Weights of a small mixture-of-experts language model, trained from scratch on English Wikipedia: 62.6M parameters.
Below are experts of layer 5 (counted from 0) of a mixture-of-experts language model. Rows are named router (the router's row for the expert), down (a neuron's output weights, with its number) and show model dimensions 256-319. Each number is 128 + 32 x the weight over its row's rms, rounded and kept within 0 to 255.
After each expert's rows: a language model's description of what the expert responds to. This comes from a sample of Wikipedia text that the model never trained on.

# expert 15
router [134 150 168 190 131 114 147 164 106 135 164 159 145 151 124 121 114 173 139 104 130 100 156  75  82 107 193 134 143 101  79 132 123  87 112 160 110 164 144  80 107 128 156 138  98 144 187 160 117 108 149 146 108 102 154 118 155 124  72 144  98 178 144 112]
down0 [132 141  69 154 137 136 125 152 197  98 138 137 142 144 124 134 151 147 140 123  98 206 150 106 100 154 157 123 133  99 107 110  88  91 153 154 149  28 127 163 163  80 144 145 154 133 119 171 139  76  95 145 155 139 137 122 109 157 170 115 134  92 146 149]
Description: Nouns after determiners. Common nouns right after a, the, his, often event or work words, as in a cast, an investigation, the book, a match.

# expert 21
router [154 173 169 124  72  85 148 171 125 144 121 131 142  81 206 163 114 151 192 133  98  98 133 131  60 172  94 103  75  68 107 124 124 174 120 120 121 163 143 115  86  66 156  98 151 103 135 191 183 121 173 118 145 123 172 157 140 123 110 144 120 104 153 115]
down0 [115 118  79  90 174 124  94 109 151 147  98 100 168 114 103 127 113 177 160 112 133 141  93 130 118 101 109 146 123 137 116 158 149 132 153 115  86 113 159  87 168 103 236  92  87 105 138 163 128 108 159 197 120 131 119 135 161 151  98 127 120 166 137  85]
Description: List dashes and separators. Line-initial hyphens in infobox-style lists, hyphens inside compound names like Rostov-on-Don, and table pipes, en dashes and bullets.

# expert 23
router [147 157 193 189 102 130 178 178  97 102 173 167 101 143 148 170  97 133 119  66  85 131 172 105  60 147 134 138 114  80  92 118 148 119 159 118  90  99 181  52  93 172 131 199 176 168 163 105 166 111 165 112 100 138 114 126 106 103 150  97  52 128  85 144]
down1 [121 104  95 178  93  84 131 125 175 148 124 138  88 116 163 158  45  90 128 137 162 188 156  65  65 130 131 153 134 181 112 145 138  75 123 174 126 140  91 122 139  60 178 166 129 104 138  98 184 173 172  83 116  80 107  90 145 142 169 151 152 121 126 110]
Description: Determiners and ordinals. Articles, ordinals and quantifier adjectives before nouns, e.g. the, a, first, second, 21st, same, each, other.

# expert 3
router [150 160 144 141  83 114 136 138 114 143 179 167 133 152 168 188  97 135 101 146 118 110 144 112 124 102 144 117 122 132 156 128  89 115 165 142  99 153 105 163  86 122 111 170 117  97 173 123  99  97 124 155 158 126 142 111 102 133  54 174  96 105 146 131]
down0 [ 94 124  79 107 122 111 115 106 112 153 144 115 139  97 141 132 129 118 167 112  79 124 150 210 186 144  89 149 155 160 204 123  86  91 130 113 155 132  99  79 148 152 151 106 146 110 128 132 153 125 151  98 115  75 132 195 111 117 150 140 114 128  85 132]
Description: Foreign name fragments. Middle pieces of personal and place names, especially Central European or Germanic spellings with z, k, umlauts, as in Hajn, Goetz, Friesland.

# expert 2
router [ 99 150 136 152  93  84 143 177 116 123 125 143 130 103 149 206 132 160 132 108 142 106 144  68  99  94 125 125  92 121 139 130 167 131 183 146  72 133 133  78 123 139 140 177 146 166 116 211 178 109 162 140 141 180 130 149 126 116 175 192  98 104 119 145]
down0 [121 163 130 161 132 123  74 185 151 121 166  89 135 135 122 101  73 146  63 147 102 154 139 119  92 114 157 104 121 127 169 130 170 129 140 185  82 128 113 127 151 101 125 107 124  36  85 191 118 140 179 130 107 148  97 128  69 121 204 100 138  60 141 104]
Description: Sentence-ending punctuation, table bars. Periods, quote-periods and semicolons closing sentences or clauses, plus table cell bars after entries, e.g. races., older., | 136 kg.

# expert 27
router [135 132 142 141 108 106 149 168  86 117 105 158 107 128 179 134 155 129 137  77  82 154 152  57  95 140 182 136 138 102 172 127 128  93 132 107 140 172 141  82  98 150 184 130 137 119 150 173  95 148 154 181  77 165 136 155 159 173 117 162 106 119 136 109]
down1 [172 132 117 177 132 189  22 134 118 206 148 135 143 116 118 147 153  68 163  75  85 196 154 151  67  97 128 199 174 109 130 105  82 168 129 157 101 111 181 188  60 113 168 166  31 124 110 127 127 129 196 108 130 187 117 153 153 130 131 178 105 132 171 132]
Description: Prepositions after content words. Prepositions, mostly in, also to, on, into, during, following a noun, verb or adjective, as in produce acid in, Born in.

# expert 18
router [144 140 174 216 104  98 163 137 130 112  98 143 127 105 172 172  90  95 126 103 146  93 146 141 107 111 120 124  85 157 132 135 180 126 182 169 107 130 184  95 139 140 164 128 127 153 137 179 144 124 211 129  95 124 116 176 143 158 162 155 107 103  95 130]
down0 [131 122 136 160  73 171 121 149 172 127 129 127  98 125 138 166 137 149 125 138 109 114  62 137 102 138 131  85 105 140 120  70 168 146  88 124 103  92  98 106 100  82 122 133 121 125 151 144 150 130 151 135 135 129 150 143  51 119  96 124 132 179 142 151]
Description: Sentence-ending periods. Periods ending sentences or abbreviations like U.S., LL.B., plus heading == markers and line breaks closing biographical or descriptive text.

# expert 10
router [154 166 180 138  91 111 138 195  98  98 144 138 131 141 180 192 103 148 123  86  90 105 163  94  58 138 147 141 101 112 143 133 164 124 150  91  89 147 191  42 124 180 145 149 139 139 148 148 153 118 205 104  99 176  89 115 110 168 172 132 103  92  97 138]
down1 [152 121  67 108 159 155 123 131 107 135 138 114 132 103 139 112 124 134 180 129  85  57 138 116 158  69 109  79 165 182 153  38 104 115 128 154  95 162  84 155 120 140 128 138 134 105 146  77  99  94 152 124 161 116 134 191  70 120 116  34 141 187 114 107]
Description: Determiners and possessives. Mostly "the", also The, this, its, their, his, a, opening a noun phrase after prepositions or at sentence start.

# expert 26
router [171 116 194 115  89 119 173 149  90 107 135 142  65 132 153 157 101 172 159 115  54 124 158 108  77 183 172 111 134  76  83 155 103  93 129 163  79  73 150 114  82 177 160 128 144 123 212 138 111 107 198 103 115  89 150  82 127 105 107 202 120 137 100 165]
down0 [115 123 140 157 102 138 110 120 106 121  94 138 124  90 137 195 112  82 172 179  90 137 131 144 191 188 100 114 120 169 173 126 114 135 169  99 134 125 181 139 143 151 113  90 150 131  42 105 129 101 118 161 109  95 142 143  91 138 119 118 139 125  77 139]
Description: Place and institution nouns. Head nouns of institution and place names or locations, e.g. University, College, River, Park, center, north, often after the.

# expert 31
router [120 152 123 117  92 125 140 176 139  85 153 157 177 121 182 200 106 163 171  88  67 114 180 103 115 172 165 140 137  89 130 105 131 134 173 139 126 166 158 103 129 138 139  95 101  93 163 125 114  79 168 140 104 167 136 117 174 151 102 177 103  93 138  89]
down0 [104 153 138  33 125 123 116 107 140 149 161 137 114  91 112 109 125 114 122 195 162 170 131  73 142 159 190 154 100  69  51 176 104 134 120  82 194 109  72 149 119 108 128 145 161  87 103 182 149 163 141 102  56 179 132 119 180 117  78  85 132 105 159 135]
Description: Clause conjunctions and pronouns. Clause-linking words and subject pronouns, such as and, commas, that, which, who, but, he, she, There.

# expert 8
router [135 176 180 183 111 127 168 160  87 124 170 143 129 100 189 114 142 140 138 120 120 106 134 102 100 117 123 103  76  83 176 119 138 130 182 159  99 125 139 106  84 138 187 146 154 157  97 170 120 125 142 118 119 126 148 149 148 126 127 180 145 156 114  76]
down0 [128 148 159 119  69 120 211 133 119 105 109 157 117 143 181 150 115 142  77 164  85 119 126 132  68 232  77  87 178 149 124 117  63 139 192 176 215 126 137  85 141  98  95 149 181 107 126 113 106 114 119 157  91  79 141 136 198 132 143 148 118 106 154 126]
Description: Word-initial fragments, blank cells. Space tokens before a following word or empty table cell, and short word-start pieces like re, co, con, p in technical text.

# expert 29
router [122 107 146 157  72 156 113 152 158  72 179 106  97 149 200 179 118 146 137 153  86  68 142 135 108 146 180 151  78 116 128 144 148 153 186 147 129 159 165  91 140 135 202 156 100 155 143 165 147 148 181 149 105  84 140 122 163 174 146 172  91 149  88  98]
down0 [107  98 121 153 150 101 106 116 174 136 144 117 163 174 196 136 154 175  84 132 148 167 128 142  96  95 190 105  79 152 159 125 121 137  87 179 106 113 120 143 137 137 106  97 118 103 161 155 140  50  85  74 123 110  63 124 152 147 135 133 109 114  98 119]
Description: Line breaks, opening quotes. Line breaks ending paragraphs, table rows and list items before headings, plus opening quotation marks starting quoted speech, e.g. said of Payton, ".

# expert 11
router [130 138 129 162 110  92 165 130 101 102 185 108  90 124 167 178  90 116 135 144 121 137 150 102 146 139 158 155 131 117 121 178 123 111 157 186  64 154 141  84 130 131 119 112  98 183 154 162 162 133 159  83 132 157 155  78 117  83 116 178 128 125 104 123]
down0 [148 131 166  82 120 138 157  71 150 155 122 142 192 164 107 130  93 155 110 113  85 147 134 145 193 134  67 130 101 135 125 176  93 134 135 153 154 125 149  71 140  93 145 130 151 147 107 116 117 144 152 125 142 109 110 146  98 209 156 101 120  82 108 146]
Description: Capitalized word starts. Single capital letters or short capitalized pieces starting a word, often after headings or line breaks, e.g. S-ydney, C-emetery, End-emic, See also.

# expert 24
router [118 108 128 195 139 151 118 162 107 103 191 123 109  88 209 133 121 121  89 112 116  83 173 106 140 126 149  97  97 114 137 151  93 119 131 156 158 181 126 101 129 117 184 154 185 133 141 190 117  71 154 123  54 111 156 123  85 145 125 137 103 123  91 134]
down0 [149 150 137 130 123 156  97 121 156 134 170 128 107 187 147 100 140  77 136 129  59  90 108 136 206  65 104 128 162 137 141  88 155 167  73 156 152 112  95  91  80  48 125 155  84 131 133  97 117  73 107 107  61 118 105 131 128 164 142 147 133 183  59 147]
Description: Rare name pieces. Second pieces of uncommon proper names and taxonomic words, often at article starts or after headings, as in Carambie, Rothschild, Aecidium.

# expert 25
router [151 132  71 100 148 149 100 127 120 114 200 132  93 144 131 152 131 148 139 123  60 184 104  70 121 138 157 127 115 138 106 185 123  97 161 112  83 104 123  94  99 161 182 137 125 157 171 186 170 124 113 138 148 163 146 149 146  84 102 203 117 139 125 126]
down0 [117 120 147 109 114 155 109 148 115 121 184 172 182 161 116  67  85 149 120 126 132 127 111 139 109 122 138 152 115  63 106 105 136 116 128 114 166  72 107 174 128 127  94 160  90 111  68  56 190 139 130 150  76 182  65 108  93 186 105 105  49 127 141 106]
Description: Capital letter word starts. Single capital letters and short pieces starting names or words, often after a hyphen, quote or parenthesis, e.g. F in Wolf-Ferrari, U.S.

# expert 6
router [189 139 102 183 134 104 153 148  60 131 173 187 100 125 159 148 138  74 165 102  66 106 123 131  46  97 128 172  93 104 142 113 148 144 116 116 138 108 136  81  95 196 158 125 146 143 121 152 124  84 180 121  60  99 109  94 116 133 100 164 123 119  77 135]
down0 [ 68  88 123 170 201 120 129 123 107  89 102 114  65 105 225 115 173 112 144  91 187 115 116 159 128 156 160 164 132  99 159 154 127 116 104 134 117 122 157  96 135 145 144  81 114 142  88  58 140 125 182 106 135 143 107  95 122 172  97 117  93 155 119  66]
Description: Table headers, capitals, broadcasting. All-caps abbreviations and words in tables and headings (DF, FW, KOR), climate-table row words like precipitation, and television/network terms.

# expert 17
router [138 119 163 149  86 126 151 154  71 113 149 139 118 194 138 152  44 135 161 115 143  98 135 130  82 120 181 149 117 100 100 136 132  80 166 123  96 159 158 124  82 130 127 129 140 111 178 115 126  72 114  93 127 154 136 110 124 109  96 208  92 116 147 127]
down0 [ 94 170  93 107 138 184 137 168 105  80 119  94 131  91 157 128 132 107 123 147  95 148 128 147 162 107 148 144 245 162 102 131 127 141 123 118  83  85 128  54 116 158 106 142 132 178 122  83 116 153 125 139  29 147 120 136 198 163  87 148 112 159 120  89]
Description: Personal first names. Given names and their pieces in text about people, e.g. John, David, Stephen, Anne-Marie, Nicolae, often before a surname.

# expert 5
router [131 124 128 141  94 130  98 173 159 139 156 179 139 149 118 105 118 143 146 111 106  84 158 112  74 159 160 150 156 123  81 147 166  81 152 133  88 119 119 112 117 160 147 167 106 121 148 172 112  89 105 143 124 105 118 125 155 129  60 166 124 166 111  88]
down0 [116 123 168 125 176 154  93 108 103 144 210  91  88 146  83 120 186 118 113 100 141 140 174 178 144 149 169 160 125  75 107  74  93 109 100 173 113 124 126 153 164 168 170  85  61 130 156 171 122 107 148  97 129 117 187  87 141 179 172 133 136  32 143 104]
Description: Verb and word stems. Verb stems and word pieces awaiting suffixes like -ing/-ed, e.g. dis-arm-ing, coach-ed, moved, led, due, back.

# expert 14
router [149  98 103 194 133 152 105 135 121 103 181 147 100  90 196 148 153 122 139 109 120 110 153  91 116  97 126 117  83 124 115 122 137 174 152 112 131 203 125  85 101 127 132 115 176 173 129 204  97  74 142 148  58  98 129 113 102 149 135 140  72 157  97 118]
down0 [ 97 125 108 124 107 138 161 132 143  84  63 192 110 106  90 143 106 143 136  85 142 174 152 158 100 123 111 106 128  46 162 197 108 128 142 115 123 130 125 148 119 119  48 126 101 121  82  75  69 105 151 104 128 107  59 126 121 120 121 156 169 133  97 152]
Description: Table cell values. Values inside pipe tables such as scores 1–0, counts 0, percentages, country codes, club names, and closing quote marks or braces.

# expert 0
router [152 129 101 144 128  91 121 123 138 136 147 166 107 125 151 157  78 127 138 126 118  77 156  78 107 132 147 128 149 130 135 102 170  90 158 136  86 150 100 115  75 175 204 123 143 104 172 186 148 104 142 145 127 198 151 128 137 112  99 162  95 110 177 101]
down0 [129 168 144 125 154 102  73 149 118 137 132 107 106  88 183 152 174 122 153 104  63 105 189 205 160 119 118 100  95 120 165 164 139 108 117  90 136 146 150  96 144  94 140 151 177 108 138  82 145  82 129  61 110 132 123  79 145 127 150 103 149 119  86  85]
Description: Word-final suffix pieces. Ending fragments completing multi-piece words, often suffixes like -ous, -tic, -able, -ical, as in Amstrad, crocodyliforms, subthalamic.

# expert 30
router [126 148 175 132 111 124 176 167 131 116 134 124 141 118 181 161 138 136 106 114 148 133 175 149  95 109 166 131  95  96 137 145 106 131 139 116  99 158 126  73  97 177 121 141 157 152 122 130 173 138 196 124 101 160 113 152 125 146 103 184  75 140 116 133]
down0 [137 129 145 114 148  67 131 127 151 143  77 119 130  77 136  70 144 124  21 140  53 117  88  83 177 143 152 149 185 106  88 172 148 173 184 126 147 123  97 132 108 140 130 165 153 137 112  89 159  86 129 146 115 112 131 135 153 121 110 126  82  95  83  90]
Description: Sports/statistics table cells. Pipe separators, semicolons and small numbers in dense statistics tables like league standings and club season records, e.g. W; D; L.

# expert 12
router [143 151 155 167 119 150  94 125  94 123 139 160 126 120 213 176 127  93 150 101 125 172 160 134 101 125 173 163 102  80 119 113 144  59 154 110 113 113 130 150  53 135 129  79 140  87 180 143 120  90 176 168 104 168 154 153 177 157 117 211 152 112 120 112]
down1 [ 87 131 121 115 128 152 144 135 118 116 125 141  91 105 140 127 120 203 146 176 149 113 114 123 171 113 136 130 115 137 108 184  73 115 111  88 195 149  51 147 194 169 115 163 183 125 210 111 191 112 141 110 138 148  99 153 161 114 112 147 163 127 115 101]
Description: Opening parentheses after names. Opening parentheses and following years or percentages after place, person or title names, as in Chittagong (now, Mitscher (DDG, Medicine (1904).